Below are experts of layer 2 (counted from 0) of a mixture-of-experts language model. Rows are named router (the router's row for the expert), up (a neuron's input weights, with its number) and show model dimensions 0-191. Each number is 500 + 40 x the weight over its row's rms, rounded and kept within 0 to 999. Numbers have three digits each.
After each expert's rows: "gets" lists some tokens that make up at least twice as much of what it gets as of all text. This comes from a sample of Wikipedia text that the model never trained on. Tokens count by the router's weight.

# expert 29
router:539522578511473471461520527530434462571530517475531517434624502514535494538543467457531532559454437477450593580578524555486469460471502468561480508400452498480537473446502524537482490519508452426573474500497555399501569557522544546502470561480468470530482505479520442512498459471418518481466535492449547478569473509520493475461477519513502545518542555511464428521454614479453444491445507511515541453491494504552437582486529507528534558491420482461446486543523531504516491514530495494512529525503490482530502551534432439488502481493471551552519510472490463471510505491460461506
up0:539540552454529537458441506494478491523435420494449484463548430459556466503506580528425517529528526591405495541519442480445533536457493570550534449492461566453467541447539498499511487546419561543433404550511493478552546531478480529553488480494552550510542537496521483527511451460517511494467466512519472528556527476531530459503495533488501556474543523484457572538445514537512545426490497504548501483480481527496496596564493569541492493521520562473500453513482488522562534483488536497514443474443506572565572524468503483543473537446557539381423558468490481498526461456530506449
up1:465567564459403428446506491485443510521482444441498513532432510461478572545555493527529453508504462506471446503526498477529516582504499476502490518467487525523527531487498560525507439459545445499506485520521605498460462357534548636481486469484449538576513489525518624481475512494461556490450485603457473472450509521500531498545494511553496477435500597494442474513423556558561477505516479514460523478470514509465514451503553494484436534495415494487593504506518533537512522570490464470520454475454467502528576462543476488473485519512436522481458594516476484520449484503488509480
up2:510549515464581469463506536488497455521509605414502538525510455481471456418528520501543531510526582565470529452495517518489451422545471481471467540430511533539454497504541554498507441566481540510466556477504499453469555581566399475598530521476492439545506522490492534477469557524547465528514521528393566505541486450459533531519472478517482513530515553438503522500471589425496537515555546453500464611465497537494499515508457530440524465495487499545526431494473473527517496527510529488513497534521506389485520445519538517426483543485525593528507494444562539542474530503562515457
up3:484537475432531473485547462536516511515500531490505525474426492498510488485531516523492505498493503512514540466503461468477480464503607521551481460461541537451521518517515480499521441439448483510496519502459600561536503432449492573457455544475495577494513486391448475503469503549523496476562449558512497560529511498425483457557513501466452477481588506456493567553542540522526503521376533533502529455464470580539486531586475561496510470490483506574482459492585508548538566475522549474512426507489508463439481451506492463503499444462576534504510442611496448508526476534504501464
up4:483522496502546475422432439518506549502481494471447500565476453482489530510559544501507522524476491550449448567512520431518451572411541514493471515498532489501483485600442518489446506510518420497514498489472562545545495544460432421536512476497444507569467467463449567521524460511485554522427525535521514525500539478458477534451448552479479392583544513476522493500487501477510500450486505592450528475543533492514530507536482518537460452456489530480552473598530538545547506540495394456520527494557501522533536481551450507535544523482483550506511400554446462548404543564491465530
gets: "s", "'", "es", "ers", "ies", "rs"

# expert 9
router:533501532448503538434581499559451500480511489517492502502516440465516565521533507384547419497533549534478522510510486468512460496538414487507532571445468546434552553527467471479503470507467585498495579498496501513526520488517532498507482502533517481480467502500547519493478502501479472522511459577482459511506499405524461500484439510506535545476527426512502458574463571546506539506494482480463470460530520503507497478468578513485516443510494457470523470536532571503462505536531416470492495478469480429489594468557475463540531488436501460473478513450533539393498524575458510468
up0:507525496457487493497513424526498534410497505479471575469567514452526579478590527470532544492536546471532453466540551479521479458448527438537507537515565537461498468462457508544508511476536440491482514501434471478468439459548562462478419494497533518534430490486576518472503570554562446532446470549514464470494569540487584424489519533488540525503550512459468522485461498525520502463455500515476494508519505491509521617484521459520490463514471511486438479511510567538488455555527409509520512500502420516560507462437467512447499550600458524518469504520451487486421392440520457529
up1:547496551462413538497561522551419521522550581480538473473502404436486520581547543463520507496547517511497468549485402381486515494517586526479538481481392509436464510441598475492541470494538501557491504519477556461448473504487534517513493496513480505470532497545511525482493437528537564466376454547479553446494526571495471502529445523474533481507494471528495478424475550514506495551469470452506490529483546549476497443548557505499490485531487522511494523471523404522471534447476470427472465488510491481507524533490456466480482542450500541490456545516463489546548516515540488503
up2:540519433488473518516558542496450503496502522505479465526527490467505553463542563456515451547518455527469520447532489441476472539474514514463527571525444459474453519552484513486549509449528563498510542539448481586455500443517545500545448518499534546540499512484565523514480483439516507517538452594470532459522540469516604461457488597500506493542523522451492513485439428530551564525488423528517459492521516515488500457533500504481548446542589532560531441486527432557483506545464531505537469435479519539432516514570530553416413440459596487475489549449530463478496515556525490532
up3:519523475493517516443515517528433523542494475438508486533552452476501511471550481472479479519541482551422425545486437473484476482493476505493563536531482566516491534537500487566444454481481555473491496551507520460498478504544479571452506485492499494509518504443582434551519527504477549497479475537571512483496456462520586508492471517534471570503506445477486521512502520488570489457552458487550527542493529515539434466427487498421541478582506421546562456583476464519469547580594548480501480453433520479563480546552499427473571439458451531524476505522542470521451504469523470417
up4:551579481454557492436523527513413429522494486606482536512509502548441511464543534455537502542493465581474435485461439532475407482496450494511398518513482472510514507477501535543510485456432509502481537510503550490484527502538482476510490483473498567617489451488524501579541497562563522521488547511451463469504558458519464484453461501470480452479483497445447485521426474489507433501515475499496472525491477406552510486460561512478480511480498549560417466529411496573533519490457528403530520495496570515516531496526470494430533518469493549497489545511500555512505421485518381550
gets: " /", " in", " also", "\n", " MPC", " career"

# expert 30
router:560519508442491481468533508524512413438488518520498595500558486471488492581528510490513510462465545520486512513489471492510482453573498461496520449484441495533520505493466540446512451548489490491486437531466608497551496513562529464522515447543574494501475558459469578510517510568534460454503532541549502485474504494521472452492535533492375493497543530489487478501481561571513492480549535455548447487531481444564465490474559534515499391528521492522506445511555511490528529495448487512617517491499472495541539491528435429492441498431489505537480501460526473456486507543546423458
up0:506502516502523486452521499483555531583523497520465500441517531491490579465507521567515507508559376500588514504532488502448452492541499397559503455490491537469507490479472465549431424418512485532537497528485499546459525366491475478551460476451480488487536549438487473552521448449464524488526442552514495473466490536571452499476470437491489474475491494477511538586498508493470520489421493554551498500471528465519442521468480438481496496567447481481521476510489496533499496562429439469533541546509474553488543471542469574469501511562507538513549495554411459524381477504406512511
up1:460510540499398525501459482514498424495492503486490599540500499561466539544521449552517513475534463439559529532496482476419501505527525427452422551521522462477525479492474475491459511467502452542433473447530527501618476498527535518510493523532531471546534525528463490511491550530509497493501543590511426541416540490566468433487421482482349445530495472540561552475495495586485484529567538405448468504509497462504551551541502561524437431520545407523493485416462459546509495521465573481500516443505499547526511498475511477553462576518525521437539520563446499497448517443544484512
up2:556560490485449543459593532524453450501443490471507498521548507527482495502575525504555436437435431451576490482474530496477433530545494528568449433541482515474465464518470457490511527599468426489510513563556526471584518445500512510535462476454466546466485453505483538519473525459513488471463490557422568471464488473456513524538507494526552443535407558460466510549469561485497523495496495540500539539509537502545513513579509510526503531449481498439484557436571489482493505515465486471506480494572507593509512502453432570453492618505539506550498487481488465529487531514544533442
up3:537493486472510485486614613540494525514525476423478480491573474517420463520533531475426500445489567410500451489520476461528457498452501589534545505443550592558444463477518503567581448605441586441538497504509476554551544502549571549519540480523543479408461511467508554487437519530480484528498485442551463481484509443571547531530434536485472479572527485520512542498496537482458459498460551493485514563487544551463497521479450448452502519549555528508465475521530500461463527532496515472570482490559516500543497533480451547450495527454500525456484449505555496462506497558544524512
up4:583501547519530527472520543532462538476474535416489475481528500460467439545498528480460526543476466498526475545537542499590517570497459498568493498490521482520500481531525531561501537491529502546485426487467503492488470504496491469454466487490498479451540507508521499418493511478437507492477433567469514462503508493570534507560405530473426532538454438438540520436556486465470475453503452505541496456526529560495500508527476516490551497518503519441510504420537501440507531490467418594486614544506524475545469544502560489487542525587500450521527489494478488440528557488460461431
gets: "-", "|", "/", " -", "–", "{"

# expert 19
router:533440629478554583454569521556548419522542512373547545538513459550504507566502584474447554489506488489455466451593528453472507478481507469504477528449506596483513499464516488469528478467447498522539508533459528523589553490451529533559543539484480516481463515490534515525489500535461480485496523546451465526447539467473533442462473503511575537488496559498508437502554509445529530470461518452407479485517466444481520530495463528552517530502519463490535478497485535463550540593485423500497599557427471480549509506556502456517490527509434549510529451451459453442514503515466433423
up0:537531539473499482516527548531492451519470571465488511517481458509506466533530456485506498524568479541555496479552607537500408483493505515494470496438360499484498488485451480470506502494484486560482485526501494537474501488513547420539454488547534501556464520490492527486544455566501571482451424467379519554415503537586556457532493528468474507520480495443536425573525513528521406525560441476510463537581472478472527549503491510500543540476510488510551482521495444487519547518487500513447573570514457461529525461469519530427429481574486617509482472465531469512482529469476516464
up1:584548467526478537441458532454467558513535495530511475551466523443452473433534570520507475484526495560484500529490519414510476562537474591492448520447501526565483517526465521485504431461466487506469561485454423496531522439551453537462529463520467536495502518526549433490494553465462517486523494514417469530463528568507439527565500525534432513535493558518436491478616492476443518544542498503536473475473532513467484397507519498441493470508490549566535488459512484573545527499443455545539517513565565550521462429498437608525485550521484529573484508521414489504510583495579506563
up2:513527530548531527495553479443499514510489540532499482576510492497520528494486486447473582470493535515575491533528530452478445544463461507519579520565434522521521563485502457460498555412461508523516495506474538435508507635447479486518540485499524515570557581476539423403531568538492436541446489482509411531491507543474473497506541505503448517548519482488497475525448512525548597473496547530530527533501477551516469524521524469454464467409450508383398499544611443515511552440474437504534498469429479527529405509433428489543492540549486513489589520452453473570429538510534480521
up3:504480567495452545519513575467504503497541519456511510535507548513517528542519562476534499466438494552507498490649561497541420520509479482582490576469496475553461496476408459452567424557501455513473575496475538469496522481469496516483523525513524510515467529505465475450582588525534473540416529509516486551483465533488435527536547542511487541503504452468464491437454564518560477530489507508438506516537456508465513544534553533518446621492467498408465525481542489471501506470497432513497533504510568485446422579476512515413517533590472517455496479450510481466452517497503509493
up4:510450490474517454494602527475469561506460540442501523484505516539525548507516401545521603515508521517446498541559445543532533491491496496462549558445507479492570447517500442523518446527487515469468468519466492444482508521577487512516492519448471510468534440548502587453544527456489549477428497489549560480511426554533389427468570514484496562496551521560515489430514533484487499521522527507497483502540470477499544532493446492483480560519497448481463492544493477504529483547441472509479499464534535455535527433536503499513568520437519506564484534518548491520513501567499526452
gets: " out", " up", " such", " well", " other", " part"

# expert 25
router:605542427495561476468555648601302461558524537463462514535500469476555509554529548487476501491455472588467452478498469422548491486560462513541486534517505540532483466526457486489427483550542504437492484509477516486514552516444514478516560465515532467540456507477503505543542474472529499488509459542493478442490504483592535499530494475492537506555536559570528454558515531538509456445467535521491473441493493479491468513429498498537528537515508482482440486543456530461485562553534432455541526560546476468496459529548461421466507497448458553500503510477493450527507473429532470477
up0:521536543484494524457480577559471539458475525521496505531578437496558568510563431419533451471512457555517528491520495523570494498549560487440522549454488497494529415502480432440476472490495521528493513497431511429500469487507500495541541587529530471543494595496491505501487533525564501494525532411507486533448483561494429521561401583485498510518492489521526520496516544495473512506444486474505518459528488516522572489463510469534448404469498549582544493437486487509477522537458481512502460559519587416520362548456529581504490574454504448505544528455504546431476491495466468503
up1:512537468535470495466411519538448513470406499515476536516455526429565602519537415448497534547477500521543444480460460506493522506532457454532522537479485521532557458445580484492487538488461503428488473493426485500503477613577523511595472532541492503498527549509522525518435489490528540541548484524417567458476482438541485484542492511526494448458528527543542511521463510504499566454499567422534538510443479481422529435467452455545398482413467407529592484488535537512502469517501416477535503509478415512582471535495461423542483503530530468504599501471496443542486459515483545583
up2:512437544460509479487547563434479514474512527466456571484442519639518594590549519474556513496434525530437427521538524547547505454500474539458567544484636526468516474455546505433487448507486505422578516511508515505492433468520463476517519477544475508451469527512538537503476482482534443440438462531487519460557515550490556468449472432532477539518537502476515412480519516531527531508484590480497509503462453489456402468517479511446524424456518473510475446484522556457495473563448401536555507442513477464515574462478465501507484516452491452466505517466524536472460430539518529487
up3:566445452502520515437550571509522465492433498418564516582551519507504494527475420482536484469370500520589468509495496496541484422463553511529547482556454586488489454533486467517424478510517488564547511501472582416503528494568398489531562494488484569508410510471471524511524537482531492495575510499486538492470456492551549524498514534555471420534537444512517503545427487527529491490431415444470454534450534469491498457475487487470554500486477544460528488542506398538520611509522511489504453527461532433440562482478474497465420483420516488494407472523516487554511538517515438493
up4:483482507510506467516497569503456526516434553517461472460436515513503518465490552540496522487545548518535479403612519477490539479538528487486538453491520482540423487522477496517445532508421446510514468528534522488534442466393490569459539515500537484413459538450542501440534559465574536519504534580546486527552478526491453541471458548510454544554559489476487486490482538436535457453499500542507496465538469463432549575531476457477483506485548463475479535484529509454554446507473476581463463475512489466556478483484505514507442517472494492521514436478505482434516555500462456557
gets: ",", " in", " and", " of", " at", " on"

# expert 27
router:533432571458502592425583518565494451537490528385458527487555483477491491511509583496413520527516512507480387484514478469537474431482494428506544531439473532502482488524483547504489517469437517435477488500485513504569464495443543514486556552525563472528475545504511495501531570547414472510507527522558525515501537491455518518485513525405499528529441533545450477554552573514514482509492551448499452515511470453486527547481502568492484501577509489518561411457448490535505502518466481460465550506459541446488547472549490441514496479481486526587550428483561487494474542509499470449
up0:503495441422475478535557461550483473569533557493439477482507497467481416566545535505516489505531485560526447431459445516441503483520497516537479487561502483464496487550424546482494466433450482503498466550506526523538497492585461460515473613475520516491489551496483436522557542506496539484508490495560518522502499484452435516530557516477478487456563488521525528476513466509494519561494521521564530408514541532565441504500451522556513452523479482527509494573442527519508559564494464469553446526565454477527500563496492563445541541407522416506510441425497478642559580539507515421
up1:507518490461514511455517514496493513499478490516489512542506597515518488526515509585431550526507477585444521548483494467468427502506487554519520537531371506533433522480536473516528515498422457482453525478456490470543504463452486537495498541492433494572478552505456448517504498437490462544489523473515472478479481563572482508552486468482500526497525487553478589486490543491472481477428511508495496501507479396441517521520508471503457521545455442547520497447408529488522514528484530417538433564492499553475470525561427562497514499519395469516456527546557505460527446472479496469
up2:526518491528478531497578505545456440523502573512500480534511441478530511553563429508430518488473528424501498493545512544488423531509541463468517540475559486444485437418531544453468556490482556513430413529469535494509531510550502532414549436527473452554465528521508468472545430473431491549481516452483479499501507490532483490504486475502484419524448510475497487571473552505532434498462530487442478498546545491540479456470553548581474448459561468506422481547525543498530512491452487440516469488458553449499496453552447545537525515528465553481566499482498465353563477502530488452
up3:497548569476503456420451490498504466458521522548472551465487483548478506503553519464455500484495567611505544509521546487552514550473572526484532475556548515515490499491476493478484551572538533515449417544491490496563539498361510449528552452451507454577521507416501458496546559500491475453518492505477567523485500503468441518532536437564549516565483476495496510463498501461486557538496513447571422480452435541511502524578581551465534485544499534491478462434480524472492540509527471560471538481510506514461534496568451502495501504495513542558524432475525551582476508523523438551
up4:499452546509456481427520518541509562479497493507537519553489578498477534503512553497479538559522514467517522506511562506544438498478462486495495495491456501483491524503462555543457474479475465376482487477432500496530505493487586529537525518540503542516436522470505488498539533477522493409520445489499419576539497514490488492463528522486533578496489495407457544551531482465479517501471504469508473517525448525512558463510472441519515535502514538580521507451632515492602473487444580475480563563578495465498465444513489494484535493497398513505441451450461555569470425519547603505
gets: " not", " be", " to", " only", " of", " most"

# expert 7
router:500492522539470568425504513544404429501502503487461437465526412509554419527509548462437493516521475494500533534532556491513490477455516416525502520528433465471520527503526425508450467516473602508481442554448539510482519506522527533533423540498583468533480557486517478523496464496512509453447451508507460457561539482469500473495479446549516568563548533487453474518521580465491526468508530412529470454473487574480528483509521519486528519477485454510554467516485491552438645447462484493496537566493525480532513460489502472604500489410422569508488534493453489544471474474499540419
up0:467543558517555560472456458417513530496464524454509468503458436561520504468491530431428531484507476487554458574582467438546534465541616443513510491525460494473505514523515535515550468552556422511537468562509550551415535501415468483522496488504464485425586582585507463481542591526508513487479525573456467480492523430482525485510503521451514494458528523451514515463480578532506590475521437491492465471463511432469476491535535517443405524411552537451505451457508598499498514533478516496516524445465455467512535535542520516475451484474523487586536493440633450528423498510516487512
up1:552502456460521491487501517533497479446499499475500507495566439518479485502483559518476515530429519469514491536506501477471510510457559484473455519594457479480491496429480479488534513438542481534514453500474476550461524493495478577542433467532492466515455517491539597549519601483522434505432461553557525429498536473519544554527467548524467526510527514510523442506600527516457528528487552526517423530495511536479519461548421522500537449446472515581532511452471495506491553472489386455500506485456498466536534474520576513484531543474490399398501508505506533523423472524486530490
up2:525437518445469549492502531468498512467431518494449556502504438514525532493514584516438505485553531519505494574525523447470435501491502462463556494537475500528529506483483447459537417429518540522474561523463535544485516507468474469558503507487608582495519523405450532459539552503534496523582536497447523540502414451560538475503487485437493542526579504592481482500456536478485469456447499452548534564449502464516561451482480495444415534416514525492424496559533494425520547499442475426557528510451519465449542520440470503456518505425441477454548523504487490575452526508502491532
up3:512452524512504489530512461434412417530473503510446534478624536515550474496490490494508482524503489556533496489529536486604399469471471512471509544517499493488511495510612490515493495505525476552513507514370564490444519531529459461543492494524530511431517418567551495566537495567479519454613483522541554474570502482514542540445467448501504515511501501488495521508563597513507440435488506558513546468511535594510457465498507461495524443530506470493450425553534561469496537493485557556483542517484488479573441495467463556476515462553340487477443544488456427459498533508479541398
up4:477568554487538477510497519463436512486448579494491524515449454495530546463517400505549450484484509509527487484475492544409455461582454478512458504467531527492501473552499446495499478529537485480511524454505488490540543466529436516480467517497495439470509520452497489491478536440515536429474498558495558585448505565467527462607524490547475510447551466526468540483565526495542560497516503476544415475540551504526517481485447474491419497472492570471533524540558517449412528470441502486490532466517471422412509514536542458553489489506484556486547459515479515494554512481507536528
gets: "t", "s", "y", "d", "er", "on"

# expert 6
router:535540497536536483411565516526489516485486513514510527501491497467560492498514559502486436518401534481511492525506496479614407541480577496498451505531491534526483521530526506460397457470578554473495462502473456494542486440474560488489480477527551525525483524519519522550458489501497522480474528534487492537517449502484511490589482470544518577454461476454491563536536530441487485488526522537517482571445530576486465481467497438453528539510485501489490471493497545543465492534497465461515540558504461463445501477524484485451520451436458536479525534437478443472484503470563495492
up0:528462498518494499434580475498452507600574467452544520489464468526556513520538605493546490496441475471469518520581515461524493440515536517433462498456481485542468432562523564476440456504525480521515454496490499530496467494508522463504492506540500515497517526553565578437512471505533522518498482574484578463493563505555530493492476501456398526440520497514531448516581542549511542545501587487486470494432494548516468498536463547479480505512535531435543407485528566558459491455542475462449517544508455509478484507476456553533502512430432507465523544465469573413549479572516481496
up1:502478466447504494513495473467480466566520552526510508490526495533568472527561479510505515493491605511503518500538441460483537475481514511571472453527480483445542534559513559508491518534505512554506523572484506529496506530500533471519484463488479455483550476456521511540462489483579494442440501564444515421524484534555514364504459533471547509442469477464516446589447483375501501425478576554483519481522514515431557527655505501550491499489459412484502528494461454489589600499390428549462537504498473446500547497477482439524504523530533583533488519533536475520483471535484587435
up2:513594521516560496490448395507533512559450514484465516484546401475455519511474453501591493502485414524449475515483497526496448501493524487507497510523521556605553522498437494472501538509556560441582473461509490582482504469532480562483553485497509509487501521475493461486516565375516551468536548477435469501460451557544499557446383486514478522512547502504466534465475518503542524506504505525452492517511482499474486494397482446498508481450520544451530535526507531469546503517446548509513463576508483455495557474480488488521471518471486543528496504461487476476470547531522501546
up3:519456516411483478440488425447484479418437504476505503471495509483483499492565539490452457499514470524419504500461505512556485543508570485548502503482490529475514510498551518523514481476501580482542478535453506603497434528536463481557470487506586561495486610474445414501518615563528495381522435493417500476520539470543446503451448470558499508583475535447521487481554520540431509478487506522520451498454550498479437478527515428499548507442532457484554533474410500503457512536442560533487568559490505445475481419588471458482466496509558492529493482432472519516490503491492509520
up4:474509515481516516539484506543452521498454471506480505527506518457497574507555546425525487495517496583541506489546550497594475524483465501579483495462515557430505486485476434543530462508566519440520514497463472521521512459468539508473431503551500537433501497519579483481493462435544485486412492509544480497492482435601524509582495476551491491447466451503503556567457494545542532505565476506436467486470540599505526499464496465397461552486458487493494505485512499467539553573508487531471512508503558430425521536528478486464521506456517568484455522514508459447551567517426467437
gets: "=", ":", "e", "n", "l", "r"

# expert 18
router:598510523511484543463580604554421432456451467463578460424539468574536530508508541461489514522494563557525495442509475491607480484552411524544526543528480504488523512434485503490434432513472538491484475508481477501486592505489492485563499504468510498488421552465479482565535514439463508487529522538473528506473462485546485528443447433525423545549543522487467526474567473451496564521463543519474503514518475521487477515500466430523502493490488507493532508599564579519572510472466400450501495498524475427453517506463465515498495497478535440477517462405543479449506538533502409509
up0:539538578496587471509496566557418489481487544513490461439572426512480476511549466469473484476526526373534559421583469473482495501484502526503472455460475525490518449475473491529553427540540431516478566497500515531498495467508514525481488502458499532515499499462479513546517519508516559525510473528519500490513474479534586441517529489436507578555507437394434469550533534472527491511476479427551523569508482533477518527426523509525504538476569543569562545539530531532519546457546450466518494490385528401511527545534505501515495469521512443571539570460414461578505539487478483482
up1:532544494470492458525519551442532554535498534488463514504524462508548508461545485532456508490505541498526509423468458407442479499494478554468457450509551590550547568526555538498548460511491466490492570518471460551490503489490530478474504508516481512561473431530489464471478521476544484467521511469490473509522549475515498541466570519497482515495508554471517473498504498407537494482554501492539525526512468541429460473509458537468516440486484552460504579509560490527549538543515435440510555546499431437475466520501407530453485537482488417490486504535494546463501554535468563447
up2:511410502501497465439492483456498527478528460440559520501506523559507453503529494453554570539503504484521398490474400502531504514473555558493412496507493470461437557531476466482635457526535518524486489549471511485502523555562446535549503463527483503537481554458491493535467480489514543468531484525420411519517508474511473523498484475473456477476564550507496479559659534526523493548431556578454509449526488518443457447518468455560500477431525499525475526475487558562479515549486560508497465509468472486470514474495524451519513491552474399490454417510503538574504507472547513507
up3:477460517467493561421470499505450540486516464536463530507556412447494522471517531482499450527518530538365464507468476463485529549461422459447500470574443498532526500504492494530432535530493522492516490500551534451583536482460453438497465554508465512478490574489555477479507469460520482500549474556526394553493425510525509553596517519550479478547535426452450567518477544527570499533481449519516501472507507589510470460524517609513458559467490481554528535436479443426523517535525543542507469549453482534510513544509447490566519495559517381596517529441507494444513545521475546494
up4:562484496508538483517520543567466472451473499505542474460613496570448464523526510477556535522410568445532461538541511514541474532499512520477513511539437542542535414497524583467462546483493453560516517487536486482498502516393463387536466498547447538517506553530550451492441483467498513457543486564459529531516542511506446480572541430492478484496486491491528456481534487532527511554453487508452496490455509502515490487535475478507463463504499493531470498509547548538541451463526465515464527563536491466487471453496485505474523512498565443480507487514519454460510463542535449486
gets: " in", " of", ":", " the", " for", " by"

# expert 21
router:495526498579456518426519524549442403589503502440529480453575442518531432578521502477459551502498505462455504513557501534519457454490533509533482468531529508526488563548502444504480450502462457462520482493492526517489504523546505432508386569504495491510449574499502466554577511483484481442466439538437526487507461475532569479501500485473564553516494560509493537520576603515465518440485508488509528476550502539518500497463461513579494505476531413499530484541491543479419477471488511568479502580446462486519537539521478495550514466447429550489497461470507463543524544512506529457
up0:472516524450448527415514483488557514460502609479494570547500509524542520597503480515536452523481438504537447547486483471503506480432583516507517462497531479523570533477501470486510439454517508517470467473477505548555521440454480505491505514522567524486423440478494515483558527481556468533523509500508571496486523522529458495518541464496413520595495494547485500468436480490501498539480440385470512529380540495448512506480489452529428556542534513502499494469476482536495506556553521449527521506465553490450521516458460552485504468471527597502541469550451487510452470527493478467
up1:517560476559519488464537513536507460501405484544466529516539503506553435512564517489447497498530466508525467461507554527516515514541497510497541487539498506531513468479527531498476457512505495480466497500389475468452531439505469416562488518532473648597498464476537397486451466478441512472494534535490413467433467558491546488463507495451513479502481507564438555508427472494521511493455466516537519573517522502540519571551508459469461488529499535547468431526540458495549424506513496479525542591525483541487499578484440516505496558449513486537521502521505430414435498411481511512
up2:536484475475546488510555483545424515462532504565580478468502460461502532508502495447551500540482514416529533448534450442482513505490549461532505574457453494485493486458476637494496495584471553482467511543457483527545427507539544473494529529546488519510588524529502483523494476475541522572472523540548507423531483469489483479478509496494533512514512478440502536592485503422502519552468471466528439493508471449465446502404469519545535442483506451487526490512450580533479483463526484525461486528509539462554478449507540503498543483519543459432479552524468528479562489487526492447
up3:455456589547508535547520523469474501481567480470487548479519483501518491502517468448546496503604421489476484477439441502428443486504492503563484490473514586562557454488426487538470490504513500502452564486474503536478542563523556458530527599517476459468586545551507565471504496508560523460547497626541515492498507511487485428457529527498470477529469444480538549398546450475427528531476566530460464467545531507493445510463483561441487526481520508538509534500495574513453515560460491478414455477481497498546423464504485577471509509498459495505546445543447444402510510511496445453
up4:482519476517529543516537596490487548532509511505525475532585522441519495532521548489573472475472511491464443445566504476549476454508606510468504556516406508511504465482499510514456451488530463413589519467492463480517577443487479515464449476469449486532413540437538428579505472493515493541492439528579488501497547548479477486471449542543529506468510495467534452458435532478513458534510460473556530504519490515500446505501525468491511533461368464473503491495561552538477435498520496548521512482574562523526449491539420512477544486487522506465492456467485478480559531518441557507
gets: "s", "e", "d", "y", "t", "ed"

# expert 15
router:521458555448495547378614529479443528491481458423558466455612405512522543449529524380511418525489586608473446483491515474534438535580454470516470524473486518495548504520501530517518490497489463520548528554443521505439558491425538470489535523512525493455427540455538522493478527460479445487519407593546416519526515449505477523492409451560449512512551528561463564503542559493506520498439480551509488453507536574514518469477514472516536469489492519516534517537510512455512497525478441557474494517412557382528553432484543500459549460433499442475510488483516515496502481589442525481
up0:419476642512461547535485553488481499459577520468515454500435477501487501456535539520486392544476523533489537492607494550476475419475502518518487493460525465526489493482546507503481530535490431551591484447512490507523529521516507522488518552536482512539464480474485530501520533467522460527542432534528476486543502487524539510465456517530460521508578461478505523540547581558510496519463455520513481495499457476477443563551452487606543532513499496430554521452578475474500488566540455509513487478536461482487417569475447470545479438522543519428498475526497545436462504518431517471
up1:504467575440499513520533477567474530498517531467557513496485448422610530537550492490553508492503454507470493562525469436493469433554496557536505564508517479442534518473508522477590506521499498448575506463469493566440517510506568459494490489467447462452475498493498510527490480530519484429517480475420460525439473490487541528460475570518498512487553515504487602488467556519512569451491565548452522481412511607518561548484451630547507478530473519473543454431497504472511525494507557484481467498561490521560534479450489495465522533498531488425474460524460525464495474539547564506
up2:561478434464533483476598561469431606415471430456465539482468526527479480505507521490488481515476508441425539483586559446521506507506454441505536535478501461567470454507483444515502449473464525596466482479541484454545483512495498504526548511488584475526582466440527508498498532548542528487447518538472502441517534429467527556546514516545502498551474520477578567504478540512497553543478565500440532471518557493546508498597561490459517559474524477507511552498502485464480530500538417462520473466505582463513485464469515515551552453493541563451516421582528501513519518502514553457
up3:534439503501499531449520466463548483470470562539463451453485497542471557462550572460559520522482473492519493547411469503515516475529514502542522506552464391485510444528472504505450535557508527581546508529550523572497509525470557468440415531542474540492504569490492525515482550516410557459476502501512542487559514509481459495504522466556518539539504524465530508515456506418449410509492551543452490460578530546518493526491503500450490454455568546533531536537426457419498490534505394542500479537480548422451523507470516476565464437471452595554519469513528495522431497527473489450
up4:484546525459539512540482438476505514484520504485564466452504515482537468421522479548489549503502503547467421463542500522402415559549431513535484475456569470480493502523529493551462543458569499557507504471511531540532465471472491537548536510483511494520562470557501551541460437447485498550498466557435494481485477504473482503455518461472495479553522496506452529498450483520470486485496476449549520527488534510485527482489437500524538500432516487534572452491452471626474541483508447464451430427469530521494487497509541504474549536477478461554514556489477515431533511499533487470
gets: " |", ":", "  ", " Born", " MPC", " JPL"

# expert 14
router:534488507529457544455526595497467410562591513423489497476537429512547389575515480498458468480464492600504470518443477472516450478464513504564459489514530451493533516478515439455446482548523482467522544545521556603529587558512485426514495528453539505482498516520523477459539460436493466508534550529482488507552451460549510479513537496511521604531513564530446486581546545421466467447530512536532409497514524490488476531450485464520503528534459490518511472533519612485491494510507460409551484558493501451520616534516459499532546513466422505555483501471482472544510453504525463501
up0:588439474532510497424487479428502506543391528444531571490532472446483496448523491489491486487424493524485484484440481447516489496459542473471510492519522502554560402486527479474536527498514431473515582484426492456515516521519491456558450511502533525510435541468406480469489548483554558505517555540479606487551426537550537505498524554496460435461488512546498583542479456508488542522446432477530482546472533481461541489565468434475471491536469504482402469459444499449469547496498496505515452561463483401474530466583527529551516554466500474554493466539497502485405465471504517509
up1:448519473470530528471495445443511481543511543448466477526514489551391516506601474502475436544490562500473354464602555466427489540480502503492454477515458515376462469585540495520501513564577464454471476531495529510509469511531467566449486450531540531520527439529522452473575583472533528476461478530505512547496489511505437508534520481482495516502468467510482525448512542526498457462523472509504481493549551543509602526528478484457550510445546514478534559557502479481500587536465488446520491523528481495496516497536492482501473509431456514504414465478511479581508503537549459442
up2:528456512525522550472595493548443494471485528462492563441447424573476541608486542509441571459492485454500475445568440418469457538520533465469474461583524519501411489485458501456493510542490412534557531510523415447516496499465550460557520517486482419526581589496516512592447566470543492489500514558521566555496511529461489485477538499472397511512477518554524534488520494534515543545542555474552435483460503548487547497577558506418499542459471459436465451544526428528515464502498488513523456499529494524564493508513518545515534478527496475529485478426518485458456479477505469536
up3:559551534464587453507472480612481478455489529507538520481514476573462566513479555472494515528502487505464491568446518494404568541523445563513450453566447598506523496434443516499486529500490500479458471490525536496536473518567517466472435518471539565497498528479494421501556572508532479478465538508487526504453414513609520563493494553510584495512513451499488530475463460585494512520528432432480504508498492496448515504526563512459477441422506482474572527464501534532460524534494435593539558479408454471516508553525556504447549446574460475542480549568535459475511500507565455518
up4:559527515508532526449558524497529459533499494569474494484511472497478537552492518435554479443463465526414535475533581452517459568560493498540474603512472460466515424494531450477460448524463511521556505503446457455509447457502513535548531549474536498437481453523477469468583502466516539417510501523574520504564555439492537451574476459502482562514480575507511486538461571538473502517485484515426381516486530521486475443532525538489513493536419488440520484482532548511487512523493488469509512473489514513460490509507512481506494468434427487547465545546526492503633478544505473501
gets: ",", " of", "s", "ing", "y", "on"